Weights of a small mixture-of-experts language model, trained from scratch on English Wikipedia.
Size: 12 layers, width 384, vocabulary 4444.
Experts: 16 experts in each of 6 layers, 288 SwiGLU neurons an expert, 2 picks a token.
Training: a variant of SOAP for the experts, 291M tokens, 4436 steps.
Below are experts of layer 8 (counted from 0) of a mixture-of-experts language model. Rows are named gate (a neuron's input weights, with its number), up (a neuron's input weights, with its number), down (a neuron's output weights, with its number) and show model dimensions 0-95. Each number is 128 + 24 x the weight over its row's rms, rounded and kept within 0 to 255. Numbers have three digits each.
Before each expert's rows: "mostly gets" lists some tokens that are sent to it at least half of the time. This comes from a sample of Wikipedia text that the model never trained on.

# expert 7
mostly gets: "ati", "ator", "iti", "aur", "alist", "tiv"
gate0:090140140117159129183139095092152106088127136145120155133123123102143126110120100136123128132162106100124122152145133159100142095173116134155123156122126123160149095118109154133116111150138084079148144130103130159149126137162149087151128115142135134129097115117111100128127115137150105094
up0:199138130184128147114096171098119068121134094146157116116135142121112156129085103120119138146132140137113110141137117119138119117131139150136108098077161069120158136123145089125142133148130096098133135159142152088114123183083103081075131114144142112105110096150126130129151124123128140125
down0:098125182166129118149146130168149143144078152145141135162183148096076107090126129109102091120120115100127170161165098165126188136125121119179128149071150147149139120089134137118096133113146133160163129122110164119120119113170137139118113184167120124129125165113118130072104089123166146116
gate1:087088151142131167140145136094121117105123133107156128129121132133150096133095144138181091063124137128158137110134148148108132100116124115159125154094099114182124146110102097123122098077141106138116204128153109144113102134145132140093143117141123177177158135119111133151101143133103133155
up1:119084136131139150153141110098121097108096143065192117140127147133124100130134145161158091103134108148195110128104149168115134134101123118146122143124114130159153186138132089087144121074123123177160186106131093157145122177145158145113133120162126146120106111154120119120127134134117109142
down1:170143120112136129131167171153092171120140139111156150132092092124139134125149083115139149161167104094131134130118142119138123096126126140135102089120105171118097131115124110150132117117182113118091152101111125131105105086113134118130149127102091102101126150134078095112146094093075131145
gate2:122130119104105100108155144134183154108157148157159137105119125131136111142133124113145103135141156163137146113130112109117114083144171140138133142141116127118102155101128110120107114106105145133106132091137114177134157149162044114123127107135131124120120138116101118149106115189092101159
up2:147155178136097133110143116138147138138165136154145135084123127155134121082138091095167131163132152170114076135126096150160114120103122135131092128133134120125148141097149125111147119141060110180097124098138125114118128131130104109144113104067137080111169129076137165111059091133118148161
down2:139117128139102149112124101157138148141147118152143123152142104150085171115129137116125152184133140141162142111128131139101103113124155161090112110134127129117094152127131126102127134130119163142125100135161128105121160159118116137153112118134093149131152105091101167142088119088090120164
gate3:122155088125133121141106110130112078097112113092151098111107136142103155177161128148150060154093115115110126162149118110125108139127125151157138133170101142131121097158138148112138125147130130093148136115143099106166110098164107104142088165111126101101086100143167100162143105153142125123
up3:096114121083111078132074130113116072091123110125149096128145078111164136187104124150182072097120129142148129102121051146113124130121124127128178104154118117133108135160126125147111119102146125098135130177138153124125121118176100115101092116146140089092111124084153139135156086127120151135
down3:157114103139168086138140135117117122145165103133140088122137131143131108107119106142098144114107119117095101184117156117156118122149112113103145156150169142122135121136150138138077114102156105138125121094092188097115152133105129120122152112136119080139116096153091165136151113129153145157
gate4:124175171090115130162113119110160088101107145150125133132142115157100119128107132160128109087159128148138123090127101152126131092109112127077114159135131139161112124135104083113125146125119137159212149147069133154125145129143158127141126172158080162117130187141136122138122124133172123123
up4:139091073175163127110115138110141157181130132146142136154147141110139110143131130116162127151128136112178114138109134066137104121108183121174099074159126119113153124138142184151142137146102120165088130132169123147124158097135092153089099071156153141112207136177114118127114176143109162167
down4:111097137141153137128122111115119107131150141119146133103104162130125069154154105153186146131084101130113103100144115101157150149106126129128111136152153110124116099112120138094179119117132142134080125135151110159157101191052130103115136112131134150094109143145109146120112163133130164167
gate5:104114158132147153175117132106153142092086154113118130104137087114141120119132087147133128138119092147163103146125143113118131117123135094116114083237116114126146138090139138170126156195181119162096116112131127125088132096167123117096153132115082143079119174118152144093132150162140103149
up5:113155161121169128131119141102132170113130090145135157115185081123104117168144115159156132108109132130120135138160114140147129107139132127132073154192128084110151094113115112131149106121153172095120150142106129122140133090120110122131109140148139131123117114130127156103153173103156085166
down5:088100127117159118110131096128090151118106114103106152119112119144134125176124110122108139127154096167098130138125158143190149137106130113120116107110160122199111124116171137132133114083116147166142133118114137131082133161124167113126114117105123105112129138155147172134121156105150105178
gate6:110124154112111132122120142161142111087112155109138126112136128158143115157167148115106138140128122116112146125138127146117183078125152108107153155117183145142112099122131094095106140106154119144196144093136102166146166141156121112138110096098153161149096139133169147131127118175141098087
up6:163161065160137106170118114124093193114112122123137072105118155152151170135135132081121095098144130162124182160166121106134120133131146073103151112122121119118127114082142138152140045171169134095121112088101111141129118124172142156145079120194104109123152119151138165121149167127123098148
down6:130143151109108104144107199128058141138135122093138157168125184128109100104183097119115121082109136152116164106150148157104127135136126094134147108101127118085134139143116094145171126158120159149138116167132124136133134120119134125093134099138128108182093046117141146121160141129187104104
gate7:122149114175088092110149113096118122115154147130121130167156089124113112167143143149128110133102173117118123153121144135132116161102128128143158104122094145163125093071159112116164079079125125164162099067103108132168119122129124181086084170092116167124148111107113126139130160075109090149
up7:143147148108146146134133129129110123095120126104137120125152103117112151144125135167109117131109154130157103140134105125127102147073098142111108135123076155070114128098090101086094142140147131154127132119159107111153132139166110125090112143128141171127145117144148112140148150121140086111
down7:108107109144157135102114139136125152137136137146157113138079109099154140108090158176099197162157081138128166142176122138103106141134107110063099128090136152155149110129115104088114143124127095164114120114159128120108108173123102126094135116108146099128127152103166144123153098070138122115
gate8:102143125125109148128121144132146103146121133174158177135132192128147122130056121129138086106128143161115121094144171182143151149115161111111150155175116116101127127116158060108130120167138166138146098133115086145125167157095106141149135128134150096140116114143113090122118119140093140165
up8:134143144138115143106114141135196079188123133074113152131108131173102145150157117126123148109123103063130109095140137109152102144093105148102120104104130143108141111125073099123110136157146158112170158074098104141119123106109139136137120093079119086137143137102147143101155147134149141111
down8:144099124157125162128130095121134144112137145135168124121148144121119131153105121124093155109139130152091126109128154189120120075077084117137154127118139130119125135141133096097115124123097129147125138122140137166125127144162142135133139120122143138116129127100134161167130120123150095092
gate9:127116092160139126128167115146130155130128151106178154103164122138147124121170128060122172186088124128144116106131154155120131111156142127137120148070128116142092138121132088143124082135127119107125147103109162142114131169078151142141163121122123122123148128155125112119141125122135102145
up9:117164151096106117100105123104090149145107108149123112155102147087086158109135181148074096148173136128157120161165169132131143158057171126152132135119137125097126099102063167109124148159161127166137138084132092109191125109121138109138090150134157112092102130135159165115135145142126118084
down9:100136164126106127125116106099158043113129118132113099090132121101133175151098115143096115088106092158136133189144153119133144148136120072098148136180152086119104119123144144130142139138156177201127087148132107070136121123136129135072162158113188141101134153154143162098159147117149115120